config = dict(
    num_hidden_layers=8,
    hidden_size=192,
    d_expert=320,
    moe_layers=[0, 1, 2, 3, 4, 5, 6, 7],
    router_score='sigmoid',
    scale_expert_input=True,
    vocab_size=8192,
    norm='rmsnorm',
    norm_eps=1e-05,
    tie_word_embeddings=False,
    beta1=0.93,
    train_tokens=260600000,
    max_steps=7953,
    dataset='wikipedia_en',
)
Below are experts of layer 3 (counted from 0) of a mixture-of-experts language model. Rows are named router (the router's row for the expert), up (a neuron's input weights, with its number) and show model dimensions 0-191. Each number is 128 + 32 x the weight over its row's rms, rounded and kept within 0 to 255. Numbers have three digits each.
After each expert's rows: a language model's description of what the expert responds to; "comes after" lists some tokens at least twice as common just before its tokens as in all text. This comes from a sample of Wikipedia text that the model never trained on. Tokens count by the router's weight.

# expert 1
router:094142118134130152160130107121085163175104101152180122099122149143164155108101098098098134188183107064111171161105096129115191144117119099146179152180161069129093170155106118081083118171083185125104116165175117143117191097112153161116110131115147117118173191149126155093199184111205100108094094160120181180109158149103142171164130093153069087131123165113153085126131123145148078076181124144098089130077155141148115102184095136176163134106131067145157073101099139098103144143089105112113065115107123101121124108209155141165136093085170104141121112131107132089092144156146091133
up1:173185100087123149183138139108109149133081097171099100116087125114107117172161137128184143114098128173108164101086106153138127144133122125110074142139106160122157097143115152170203101106105119182165134150143102090140121126224124096188105130102122166150145168174182151119117222133086159129137151132133141085061118115131114146193117083114129149107137150136043134141088140113086135158096165103132180114091149162042089068070147097152110164118131108167165200090143154091110106114142101129150145145119168169152115111102104093109151142146105159177078133094165157195099114099139141174
up2:143160120133120144126109126085101204138096105098083132116155144081052144121148154150133153119063170109108139125143107114088185116163077092146139138096074093076116180095160131089162105121089131124097075099218125128170135134112107107079159118085124125109110178127129115106093099071184122092134130108060128196139122110125114151129166132117155136119184163175157161129184151229112146117112127192123187089099143115068127088152091117161122150115124141158171097114146143069129058071160175154139148096179141089128102175178172143101108131177151149114094116145121129100118163127112158151
up3:152098154101120103119125129090106151139115105104118130153154118143128091116187137110118126095093131139104112118137128145158164169105201088122070108158134172086171178127150084124139125085167115149165136084121077115110179088221135157176122130116154108181113119165101104144160128119119153134117101161092114152157130107135091095137170101058132125153113090101157108154102121053103089111085101184118018173110140174155082130183135168168161179105144154111099105113179117131131143116125143073177138118145155133109129143181061057142104053115134174109147145166163113057162120127123176192
up4:095080148152125088152118111080181124171046141074180131162140157129110115099073149090090119124052124164146112076134110102076152131145189119106119117113152117072148151152096145105120138106121118098147178068103139131129194172109116110145126148131155137147138058111121167124115153129179160151139121159112040145200178154141147112111114145151081101109157067126177056090163124114088089072121049165119147094071178160124154114151127140108094148126144114096156127122089143201105165174115086073142159171098128070110095116133135157110161162135170121083123134125163110139165121150135112163
up5:171154091108166069053110188121159164120134191092081133149130136039147131061079116108123077090136079121134104152139129186135111113107157099111142154157082068166108066137157133091093172099111106112166120058162152097147171110102182101124106122137130155127095122142117177148084124084119152074162160131118114153147118124125177110148213080103136134098102110179106166130122109155121112134072154165104148140113089097189205130121158172097121095124186170092138143101156114090154169140107090116114093124115157170112137200079121145177147127146104097096150106158161127100101107162141131099
up6:118124173145155158088106150128073127185099085086137112134170120087120129072110138146148167076176096143114176126112100123141131165063138089088082195107116153115176141146129117174128102112123094124155200109137164111137139122180120141154146073156148102162108116104107074136095138073174068066158096098117150190104124075102115174123120111144148148136132104076104126177093105101109121097075129149108142122116089100139131116174121092143170141150042170116158147153091109123122100138141129093169053243142100112159142147153150070115109062110095120154167190120141166117160147122131146176
up7:136194159120169103117166154124119144185120126156076132090136120171160127145109083104079097122089150134119117092103195131130142183113102102170153220187124105086133126163132078061062170115086145149159132145124085113098129143137118155118108148145128117161163126167210141092088124115189095091091135105145132175147054101124123142167135162115108164152100089054148126135162141129143113191134135108137143113135101181142133079187137072191123140144103143097093090125113095089116099161150160096130148138099148100097216144148150143064150098108148124144147076114066152145177131080122105089
What it handles: Word-initial pieces of proper names and capitalized words, non-Latin byte tokens, and some table pipes, such as Hong, Dis, Ar.
comes after: "-", " the", "\n", "M", "D", "F"

# expert 18
router:186158106137081152142176126079066152180069128108147093165134113165102169172133176126114082124187188086059091151119153119140181119149140148081167138092151112103131116148106139147131171122092147155101078073136164150091111086154145138086149112143180104101176100157170162081144163105165125141132128146151102135124169120132142124112180145112144101101115130148174105126111147175080071097187110133110124163127196099121116091086061133084106069146125135121076096150127114144164136177113133187125140180122164106176108122102103224123106112068091132139153101148067099123122135093130119063
up1:096142157151144121144110101148128201156139164165118150159144112163181174146197122179137191076135134097137093132109146079130113105110100096092174070118107152135122127160130112114191210144131091092148188203125121160140103082169077046107153148146152120130110122034091129116141143148109123093114158110148152146157105092165172074179128118098139119206125122151117194213108139116127097145135164128152170147141141162121180137124167162190144130136143141123137124118191149107118123143110129181138132171153177126162067106132145158140107094142148103111121117233129115134118112169127155130
up2:119153059087118152184121111114138144126127100148130143152093210141153113096083132166125112101167115140115157085162119177163155118087087109160131152102128103127166125118176121103134089131099125171176138158135165200116166138143159123128182130125110117156140107159145185128137094146133096070155138097129142147133176135029173102074164124114098096122144230125135105112133114125086193048160157138113138141131128169157150101131119157120114202220107124095103131134131121173053136115125072100081157150127102124090142118093122193165177174195152140081168107131115114115106146161136101101
up3:152131110149094166086125135202100084167162126117131196107134089162101072122120111128117154142165134087080095105134097184148129167133142084113123152107198138158121188110129081109161159151072205170176160107148121131114107129087130184150088066123172122151128143156128125147199112192172102138107099116143129123100085146116131150129094136177142147162125142074179151157104154093198141184112121121116130153113133128105154151200197150152136136191123097163106201135152116159157137087194167131128125124198144101102145129179189121111125146097177124077104162143144117179093143131162104122
up4:137130137097127159112156170150122119161131161156178091137133188133084178157122135152156050171077124098154137087093085099147164124174130083153164117182165134102129166157160193111164080109137115122140142160116086122065109093101112168097124110158163150133089094109112120091179108119124145079090098131150076203149173075155172125105083141165169056167034171115142134129115159115131097085162166090176152159146143115092116147139117055110136130162133107127186060155131119139127072082100189123103116071163111132129160126101143103166106124141156127145126061087129131095143090100130118144
up5:151146156083090148123100175128159176115188129193130144148113051117120173072117090127100119170168167145126107197116116108156093152176146150097131127160126146156122140094131155109152081073139030196123138124136135154089173190140136182125097143180100084133163093146149142125082138127122087112146121107175160177120123133157110154140116132165049151125024159095129105147109158054141143153077115100130083137127068218135104108151130169142128109146123131119128151151155146055125118135080101110137097147116119120156134113138111177131131076156160192137079104107082105103121157129146142103
up6:130128160165143118117164128157142106178158123124127097101121081101100108153122055130118189161172148146156106132139106093087088130117133112160199137125133158107154123128144056123170162176112130094134085132204200152136075157089125152121120182133137052143129094112081152144108128170119085160127111074129150096177163089095123064170136105102142081100139108085128192146120105072156165102091130135063105088078163113115098059106106129171101155132183061153127185113158050118134097150139115090133090087132121146145108118142118182141097132147057135135139132135080175073155123089134120129
up7:113150155150096115145157175101131124118120122152087204128159105114101114114145190085164138114094110105133067144086108126077143149149124165159105137127140113072102174169167074163112138134116149137162164091140189161061115101154098188088150111082159125161081155060163125149101210133107124191132101148122141148143152087117087165091160075141104144148106075084121109135146118136110140116125141162106145125065103083115099042130090177116158107132109084123148086116110168091093102111053132158136123078114189106076109096094125127096151104139130219088130100112145122149148125106165187175
What it handles: Hyphens in compounds and table rules like thirty-six or |---|, list-start dashes, and prefixes such as trans, multi, non, dis.
comes after: "\n", "-", "|", "\n ", " 3", " his"

# expert 17
router:172159122121138054065118076103089122116122112125156090124121126117110118195061135212097122155086102132079093127129111174134119121160148123151131137139073106075168182163118104128073153103140083119168150141140208103124172077164145108135112151081093104105173100136170119147098152138132109142135178107125137148151140119155111148107081144097160111183121113138136192122138134067118155159120150157157164150154115135191114060160080165139077107143134146132108140086130153059111187190143027128175171183140125170182085131145127150184143171150144116085108137156104150115140128091153126112
up1:087146128097138122116144115077158105124100134135140116137138131147103182142209059087131094112127073177079099109159093095099132112024102118116102123133100182163136141135166140091146155104187182151163123111159168160147083158103166090100184086094074152122169152152111078140201102172143101090132108094080117179114143120106125110178103124106093134183118120141116066157130119132121121143081138135126077126130115159085134146124083146151108177118137051082114163145159123108165174173093120105100153172130136135086123158104139166135208097104099103154105111186177108124115109044159138112
up2:113158109130138097129129187151130175172090147158127138105153112163158095099151148128142154123157150100115167125153049190148143076144141140087174136213129097144194103149150115180147046139162081123127155133107098140133124109174107157130126154116132148161084123128100127071121111059152122132065105134173166151104119091122110158143132094187116124131099079127142134093116068187169104113156126085082151104115089107142076136096105147135050083155109156118164106086100097087195193157069132089118150119163113116147150160156116185127073120167137190119086112127172115147101193138141148077
up3:123118150074105093120179136164170137104163174136135122162134080122139117111143077134182166147171100120131129135142166059138158119148138035108080116152071103157170102143124192195157126108088072124126166176139128082089134150074112136102154139082162110038069153181113113142140127192121106175142107131083168103143120105170090157098207117123127152123138130129127130106168136120151084069061153131151165137143099124097155126146127151169096164122144113110120114118137097087137116056146143154171157171147152109108171170116167130169096136166142131142150152165135186096110154161177166053
up4:137158127091112129160097123112169120138071118092156072169154154061071156126100068192150160161178083119162167148121068094102105084087056172114169183084186126166134107082111140119120074127109126151104082094072132119110144141133150089132127135100166139103128079148166142154139101130199119119126074153124066152088127150094145137103094147100145081199098106070135127157143173134152072155184157107148134160098145150127119130148123167163167187048110158133116135094144126143144070149079112108163114182153142109142071102180140112142118154114100078120119111136178091147106119119170114120
up5:092165097101128080119145100127158168157183097107098098126090156128119071116069109190151085159072124160153145132158156143157085176107139151148147096109106088179136111140120115113146233142120141104188105100124103150125068145053109142146151143120114066117053142095118144070195146153117130153143104068147137159094124164131193143139123130108133108152098174126184107074137120163141151142101079225131149116059174103140140086104159127103113111119164140075111143154162072112148133121057131153116118086093141131094110119149131135087072172180121119136106096181130176150115146099129136139
up6:157129113167133124095106125093127173174115129139055138166049150195076125161149157160204138145160101189095054100123141107126114118126142111164105162103155137107158166123147157142109167158114141112149100129113172082094177175121134151137153099099150113115138089151110163120167101156144156099193118210105142168109137094151160127154167101056143150099166096071096113136074140108115153121085114130103142146092107136117118084129140085080098098119087100117123164085118126220089163144162151126111111057109115141122147129145088134125138127182155133096174114127052083118031159157142115166
up7:144173137162125142120113108144095112193123158133146161079143121096131125097129121149111100118145139116159126194112153123137165121125167101119094148141146123145093075133105072105180167177079075128119084099146146164187113042103120131180136144125169103114155157126133098114148132114135152105116119147218143071150142118144161179085084094056177091068138162092154085117140154158141172188119122159136179146080117167162103139145150131121133107125148117151114112112158175143093076187096091110139116118139147218160144109022172121143161133194130060155121087078125142159152122101172110158
What it handles: Day numbers, years, week numbers, months and country or city names in dates and tables, such as Week 14, 2010, England.
comes after: ",", " in", " the", "–", " New", " November"

# expert 14
router:141140182128169121173166111119100200115169141138109099079160110146170119133141123133141082184105179158147115082091095136114089119114149143149096136138097143149124156165197101159118140139080139120101096142148186100074110157165093093090143096079110145110097153164132124192124182068201157108184137143094116165139118154138102146148171135066131137138090144142161145087163061132165172079071101120150120163075135092072096085102053122124152153120140182117132064153101069120074104158145140113180179130117167115089193158064130127141121114136133106156080127126119154145081086155109129148
up1:094121128160109082143178134141111145162183128081130084131046129099118197205107170134126078098076118099101132111190132125109150104092147122187136138181072168140125129151151193142154133080150130123141147121183121153119111093117154107107119116119105122108116129145117093085203180054128139123083081153127196169146141105132125080151091193165122129122110115138140176127163135132160084146119148200109115178125159089102092131101112092133161152163127120121105132076191107132085103171132162116128091147126117158069096122046112142205186185150137121106155095148123092177126109115118109096
up2:175110111157123093104129158142092173154117157104137140188136050106120172127080164142107142147110122100122090111089048106051089139150153157167130054174138113169148166150139140148191116161165135179169121107121135120098129127178120113083161113079145133151122091151116124105155145161180129198115180134165136122135120102100101162137121118156124121071079145139157143168051108177154138096130149200126125216092144167075148086144103120059100132083171152090125117192139128160126048144135130141089110124130148118121124108191076118133084156176125116155080147118091173120125144130149103102
up3:126101135111109129068160119164043148105146160103151161176144082083138136162190149061088074091147105097079137145079211080125081129046146130102153150082116080158134180108150110102187092092076127101155138127130181101114098114089156122129130161162077115115118141185119114122086147140133087121148079153173131100154136117112137155118181079163135086141117104154142064145081177148106155097117149150142157178125100135124097189089130091130122175089112088134088101173180151086143076115144059120189148092155133118129150138073099121138083125143148117114105138132101134154142142158077150103
up4:134154156193062125150160126114115133034105145163127096154108102134093137125062119145114086117151134097182157179178125112159071104170182174122097115138122167138121175133072155099075151117135102147077160117079127141172103065149153115120139111184158072088151159113144086154076141135110079091140123115102127204105098075085128142075147121064098111101124097135127134124177106139155134126150173137150147084124152200091108056126057136135125163103137131141119124168144136078128068143198089142168137129110128088152151106101100140147156164172157174083127121125156162151175124105161147096
up5:087146121191124165132103136143134125103117156079135142109146110179108091074126127107150082153139127123068161108158111170161176061178186138154157183106124128151151078100118161129104150111101140105113092132129113154127121207116089122121090105100096091171133122120115113065177077150177116197146189163204181155159186191141094116114104125103144161106161107142127108121116147134141114125124130069051165138182155113101124097149108138185140110107121176086120187143190112162189120081138128121106151174092137087115107128147084142181111154156114101145100161129140173113088157196078147102
up6:106139158139127144124102086177116096107132157129151135105073170092145159149098175106095095150126154201159127126098152108166138154187124104135103126162180144131150198191145173177123111132147085156076117147132188122078124091115122146147175110192157141131103117066125117129135167112181115149083139187100092123173171110151148132158161140111112123197075174151138144151127125066184168128105059137158067144146123125144146104147089050117170173093089095126153098137098125117153182144054110099133118134181183156187082077116146136126162072149156125071137167098129159132126129115134106095
up7:100108146118128080087113121118137101124151117172133157146122151124168150153189123122118095119091170100118096171162137149211216211096119085127156113119091118114096064152153095104101135141177114152094071129163097171118140075118150141126155119116114152125149120110094129078109174126136099114100138129062104176117125141143072150142142133078141124128155133145079178205142076100110153140117131146114161132165112109068076082179188098189108167124146147131133114120139083150116084073160215094166146131119174139118153166149187093109109154140121115075186161074086088140145076116133085110
What it handles: Opening parentheses, dashes, numbers and field labels in tables and infoboxes, such as "(", "—", Listed, Website, Event.
comes after: " |", "-", "|", ";", " /", " •"

# expert 15
router:163135141215171155172095100127085120113068178109159158132233187117078146143084132124095107121163158113114150126082075183215100087136183110094151106187132083077180178186139122124077100146131116128152086156133122109119161103109171144136151130100151087118105150167127157119117211117134113171129080074162117100094189114133122171114110145145071094068165147153096116104133147080142138135109122159113171150133144139114054086169139166136112114141202142137156138127153147145143120132135086151154133157140104135100135141135075134093096153094159164170121148131129104159092084148118101147
up0:135163165081133111115171121163088099124172130092064125146167100129064136152137125136129111117155174171152089096061115101187092104156192170115133125089131177166163203102128153116205136128063157108112129088102096076124083118117084120140166087064084112117171157204095189111187163142158136137128178131083121130121080172144108089107165049195110099084148159181144131176136171165072114113123170126101139115150092114138142104134119128102173112089131149138099141130122189114105129121138125088114153095103165103124126138140091111089102094126091115103128123075085141113131142106088157087
up1:148043193123184129148119137086115107100074122144182143151150086150147138086130178146129155095132118124178141111052196095122121114187178061114138150169142110121116139108063119121157141112061142053122143156138090082139125115085139195117120170150120107147116152117120172150107162117138177123114131132118116085122166076091143135144085159129136143166114132080093110083096100098106062127106109089102117078117146112119122119108066082145117167136154116126114061153092133140095142098068150153193080150148141111141077116152066192140046130129082164137126069123171130133111149138090159137
up2:185097125106168078175107139109177104129144189133144132084149110114130191129184124101159171140166128131202131160152100129149119142147136178068166119061191093106135146083126148118135113179069162125127142157091113125140134093125116143118156087089102138136120162099093160151120126228207151139123120082110129178145098045095165108137148086107104081076157141054171105112171107084152096092190120174126128139098169141124137133094140121167108089103119072088134098148140150185134094122101158083107134124083137178106100125106099119164105118146079136107112197148124091104123162176124119146
up3:059107120127158123117188157130168125150079145132170136116171131131149156075126166087130152166086121124095132082105119082166067122143100149104173124059089138210128103099088133141058203114125150146153128125129089146072159140188072182061165117137150153152095139107074105120161121074190155080086086153147118152147135101155091102092128067173162157116120147180103127134075178178130129173132157158151073171127095119086136158161130159099143123186144155158119162137139079169138135125134086137120089152143117161145185125097149094174117096150166078132083111165146157152114117115119135106
up4:092110120131127179118107141109100120131118071128124071140143121189120176167084087149141139130186100090074106095100104100116133142123114152085200101177064183121128082098144144101138182129109126171120113171114141065169111151206064112120123099111143125146116133123115144136135172148170096067066150092136126097120101155107117172132129171155198141108067127089100096124092197110155138069082081127090155126113124110132093129142106114121149123099124126112154171142106103122095154121101093149149121065143170106084112154240126184128114066101104160125135129114174109106161155091070137188
up5:079140143151135117121101126094098138149097076087162154075125132117125126130130118111121166161140128114081144195135171151119112169120118115167146118199106147121154110153131092110090049156091153054184116093210224082150218146151110164112104140129214192153124142153173158142170083096146127152081084107110146155154118148142147147145119148095070143107136136189096116154111097068143111142097184065078110143153123137122080070140159123128083128124070120106184128170083105080116126160125105096074114130133159101133165099134107111110114172130143171107120107121118161099129122130179156126
up6:215101152079073132088165094111083122066160132133130112071109178120126132126167145192145162133093153144149130105058145090106134128094155130088127104093102115101107131174110131129175166096142111090112127063088090162113060188118092125096102151157109064144154122160132101056139075123183164157165128177080150151148178086099072117136120162148170108144126176115100153174127139143123101116177141129122082176163149105090116114150142127114129076151156180146193146172093149122128154167104120126140171139153138158180107192145126129168084067130170143112110086163131117124117078133082084139
What it handles: Numbers opening numbered lists or track listings, sentence-initial words such as In and During, and first capital letters of words.
comes after: " (", " |", "|", "\n\n", " \"", "-"

# expert 6
router:139116120182112148137140145121141191106117179078123079119187134161126169123076159118154126130109136118121187128138132160093151184077115124104173107090124105141088157138161108141112153170107123153178135160160131117134136108132102124112104150174087129100138104223150088187167139097190119174132119160185112120141216084119132123163143152073145120097128107082177157144145155116099135098110130119142102209148130114098125163113120128174201094157087103134071110128077194104105086170093097100159100172170161157141157154153112115163152150164067095186116184158153092155147124120155157052
up1:063139132120168189111138125082132154160078109143181130142134114125094140131106165107138100126151086084123222133074171127165152107114086077109091087145180140161119125164114199102142109138124151146116107091099115071184167111107153131129112130176072146137092137181169115121151113139060088113116087163176139080151194143166071125097115110183125119195128177154167081119075114135126114044195097112162136127160121162143146149089092120072099099133123087137137126154153071120109158169143107142201167158088119109056120131140103144119173115120149110124117180119097096146094138115159129118
up2:162125089141048096065073116156137194069167154172143130150126110158095145104102103172229106143164145162125140189127094076166138172114091140094110079137160129163113194104158124164117168136174083125112159156187082100134071152094171123144110133146088189130098123147151116075166156087145205141106079116121106164144193132099104094136117114129116140153066124073114102093136120152117119169076124084135155100147135130133099118108162109141121124207148173123076121119115190135123181146151100152093097104100163107116098140114169097146083120132162120148117116172109128115156149106181128153
up3:072111194114078122086113141135139055141079150197157161105135156098148170129151100100093107119170120121134159204105091172071116093137175155102165130175140112113118176171151044142132123171132169146114130105104080116144130129184107107117166134139158118158083125148139172165166129090169134135186125122138162115124147130073150100124143142131157065106119114064111083156137176143097137091090115159084085094121112203181091124137090107103130156116137131101155139087091111151112178137075129105115114048107132197166127176146150167102131112122141160090148128088117121090177056162100091145
up4:129123172194078141126180072126091086084177149109148103166153094125119078127131134142104084144065218096126146159151092135124085099100158148120088124141131115158112142084111137107111145077089179128143141163145138131157090135169116166142133196119172142122104181149128076128120207153175138127131090114176141115127049153132150146084139121138172140102148097072076076137103159152113218157127170145146141133159092075098116138145153149156132146157131090163080156161064107063173155132184134166119161152157157108138169154140148157154150134115193108117154149200148106105106156097158138149
up5:157148092115103111109137113128128180154137079131084136113111147149110141124149127161215074103115137109168089123084126125121144167136147114133097124162081099172121114160147096147177117100095115120163131074157158138148153085119187086111174144123099139159165148106124128046110189064157159100158191104118138091131163157143136123114119110085135125129099185106120156157186114089097146130097084157095169120102100125142137142119129146060098098173139058080201126180129143139111152062180115104105171195130135151099084141116047092111121133083143153141061113112132115202206155122152162088
up6:081035058168119088176130134150179110122145111156162134106140110219129125092106115112104079157126118088148149138153120119185107055126153147160101126154146105183155206137135133137086158138166181162138145107162105131098098109122130109128123172123098156168123155082098122144086176106114138124085149114144106152096181115113116130112129115144136119135133146155156144107136162088145114137156153162122125193108128136131216083170132137121076198142184132186096119107166113157173117205123116108115117083155114142162131164178090091194119196165104100117119171183156135103183080154081132164
up7:150107123184114109152122117089118128075086161116138122161165110092118078065127165162136129132116151100092073185129017150144107144133134152122107176071106082109121175087202162078151121125141137145063130133128095164144144138134171153134072121174119106083167131096107171151195143136153122147157219178159106120147109142166082132089118219117097123174128150131129112123116136119099178131089102118152132177147117147074155062099135140127174101116111116121146125127086123173120181103105127108134098165108082139097106163110069131168157195088175165142066139152136121130103156174126149112
What it handles: The = signs of wiki section headings like ===2020 census===, plus periods ending sentences and decimal points in numbers.
comes after: "=", "\n\n", " =", ")", " U", " also"

# expert 13
router:161127178124120138136139129118077147109178156145163106140187152069107064102112120142158098154144192099103137085135089169100128166172173119148139162141119142119107180129131190081068120104054111152110167175195122120115181121075113095122163178054117154179136129153125100114074108132133156133138124109192182142128164139084166106070187118103152136118093109183114114114086061137166157151173134174117147114104086159128127143157105101150120176101154074144129063138123118176109101113088091121175136119089121101102170098162101149135127129142154098173111091178141166084162157064090131108
up1:149147158189109098161154105131115152183131187119178122118115135124174116091133163187124200079092115144076059117097118087126091148190177195112147110107065095097143120097116133119156117123129136107170111134096135199105106110117075116134102098159111124129044088087137154174100079124129144110058120116086147117111166079114145147148183121140124155120072138137119160177143128075200148112145130152087116116192160115124188122095124109183120115142134175138127070134115132140074148131149138089080138116153130106149150130083142111100163101063139119126108165124165115195104170070172092177
up2:190171177137147103145054080132078128125112089044183131161128151121110142177137147130158196212144096156134143164119118156171132171118114093138124144184101098178139164166163073128151170100088111133101149151145113161112123089145115077026090132136165087193123136179128144132157102119214133124153123163111110098158115124052109177128119102092160113111119100121084117076137130166141161094146116119142160123142067178126160169160105145115169124125161158137123111091131145093117132136073149082165078143116091158108105146142107129137097143159155116140108097178164080153081122133091133071
up3:151129154126140190144108158035098157107095134159141110072153080153146126142191165133121161123128156167118122148085103161069103096164136158115080165114194121130161155132148089093130101111103100101099153165166196147170136096124138151149130158121140135103103135141123087214055206122157115117167152156106099135120167110141139104146143138134091147128104123100051160188124198134126130164116153172162069108086166115134140141144091162175166140124177122143144150082107103181087135085108166066119110125092137137106127116126148095195157115067136158151081186178161077118108085150102144135
up4:150118075154124132120134107111169066154123125141147128076148106189086132167129157130102113121095135134134077106164163144127101112130126080141090120116149100138107117136152087105078113116105158159125146131117119064110135129070112104172146156124065120160080095107182132103124171135176150085134224162108129177130107134106140072129122142129100165111172104101115218117145087162132063106108149147103154130201125084096120112117137109107102158152096134218163093117081057135148112182161122136106142135071111107099186208134113211136173123108121119098158192102072136098109125089133078093
up5:111136122136172171119135106116067141128099123153135130136080106129115167158118121138183174128137196168123133169143124145099048122161127130145135141118119092155106168161086121087101132107151077152135159094102161128138179154255115122110106108137091152139189111131149186149105177148144139179122158123100145060153139160142137206157047116151124117175125125120078105136116118103096084149058160159131102099165126108151073104151138108139192051098069104146142098116113140163145091110080089184149110166139180112176123142156154126130121141112060166138149164102077093139126148170162099122
up6:161118127081160182122145114187166098056172165125114162109170088206104104080197174101091145126133092092127117087117167133097134139161164162186082054078095146108111094137134168087202152130162130113130130190136158101100118179106085114149126076136121067121118151076155169111147154135121096105083155119142089077094100161136168080130121158141091154092130126124116143175116132134113129192105143125124095168085124090153118058130124102102125104164108094179132142121121122075114131164062081193087106113099134120137123139122157164143120119093121143123088168152138085103073183154137080106
up7:124117080170101110140111147110080134088156112102168141147143062157098119157106104123106105146124138056132167163091132172127139091116155068105136103142103135130128151168172095124093124132120107147107171100074072113124112097103145113120172103115073115165070124147131135051141142125150122112116182130185121117140155037102101134152144164152172072203164160111136110198087099134123121118119152107092140111081175135075119117111142130126086080107095084163130108153146148147125157066149084115136125139068167247136117182111092104092156145176151153083062081089178130129107095103115146142
What it handles: Line breaks ending table rows or list items, quote marks, and clause-linking words such as that, which, because, however.
comes after: ".", "=", ",", ")", " |", "\""

# expert 7
router:129086166152165161149133090052154117147126127117150112135131093133138071116142085139139122174120154096147110098116131145176101193154119176094108070098133069151119174110126187153082124184062134109143164102153168104122166119094150145138105095158117130091148155144149184107138150178197082175117107160159073186173091112180164138059129200135086120181163108149131133093177109106167140149101093106090124168080097080165150135130109175105099168191114131139117094098166103079120136110161183103143134164167158122077157128134079100173121087131106114192068169130132120138114148137113118146
up1:121154087121152104122155168109062169108059198085102117153090112144095160106109149145177113078187156093096139129191104141106145144127101110108151105103190088131122145189149170135147166116118074115128166160116211174187037134138114160185108131125142157142147140078108115119105120118114125148109091175150134132154130101169126163095115115109111162136156078073146137194132150147141128095118096101136160129131051150178141091138105069138160043128090116112101176191147127102114083115215109133129117095119114088126156135157129080101121151120146153114204079139090163122143133117110113118
up2:092140112124144094111130122130122140234155151134104121120167113139101132088162114142146152100161069099140098113125167117139130098182092119106120118094144075174109174078124148134133114097113110146126138103162120113186135149106145134140135131114129124130136138117116090112202163113110055165152149150127088133130157096074139107141088064116106101140103123119116233149087079081132118110187099083141163153184122161182126093137192101072139097102088126160145130186128135156188149132172128071142182109176070161097134121123073165161126172122071130125154143036120088095165116094204147118
up3:139151124105090127174105137127102156103141135167121051179102109129088164142103170167108078069166095118112178144115110184128117117173177135116127072168068140122121134178164134124123122145180154136144129106109132056121168116141162130184094114098049147114122114096158195151122162219187155143183157089117177184130128147156169148041127180128134114119138109096129160141095167112180130136114098134101101171121086137175144139163196142117115102107156110183148133158103151169150108128074099130118074086100131169150177153170130087169142195108133091149091107123116161115124090125116106107
up4:099156179114159128187141108101192108118121126143098036198107154160149131141124149116154143149157122149148082087112134129198111117107074153136156123126127117112106111113130144091153147153134095119137140171166032055105073073120105132221117053124114099131088141089127071170111125126110163072133157157148182156124116107096133121110117133099167134168144164159138174100130186142177110152179136094156093127131133135125090136092093156143158120112131185117179164089164133150151165174171126097053096137128124208136133120129139173107184123121132102143126202161150115077139118098143113092
up5:188154091116097113129127139123150166094089152090089132110126162123158177149133113076114174088110101145107112164104105096134134127197113101156144119135115155120134105179105083099088180145141165092082164069185085152159132125156114106169128115099060196116102144118136150122152115143139167184089110137120166090134143168149125150191105179102077130124166109155110088186125108129177092135152088169156112157134131106190026137140108098065117142193159116151113104164161113109075123083164134129174127135179089158079085158175148146093121128066186124151079096107134152175132090090126111163
up6:069146103172123110105155082124115092132079043106129130129168159119194058107155132169161126128127192126112175055101151113107132176125113148064127107117154121155154161172145097132136112187088139132118209147130189112125113099080123130111137088060116077166113114093127085158146171197171177106129156110088148138155077156085106151146091183142169127127165142197119109096139158138115142162115090109130145137060126062125137113181165092086161111122116084095122131153104052157135152081139110111118128158080173120157145105127156138128101157133134138160134106125133115165129045090129118096
up7:164085111145159109142070085103106115145150091150086112130189075130121115119141108163089138120086139175153104128162099104106132122099157095069157103157202072098067127123151071174155179121163067133154151104124084085122131093131179170131118144059097135167179138170170127090111157138099146130161086130134153142133162174167149128144197099083103119109137107136042102168184164162114069110143112167129131132142101191134095126106128136214162143146088145140156147126108126130192093125101200054121160150163138097180111173132146151116142150121138126141150104109119131091172135099131162072
What it handles: Spaced pipes between table cells, mostly after numbers, dates or names, plus semicolons, colons, dashes and arrows used as separators.
comes after: "  ", ")", " 0", " 1", "%", " —"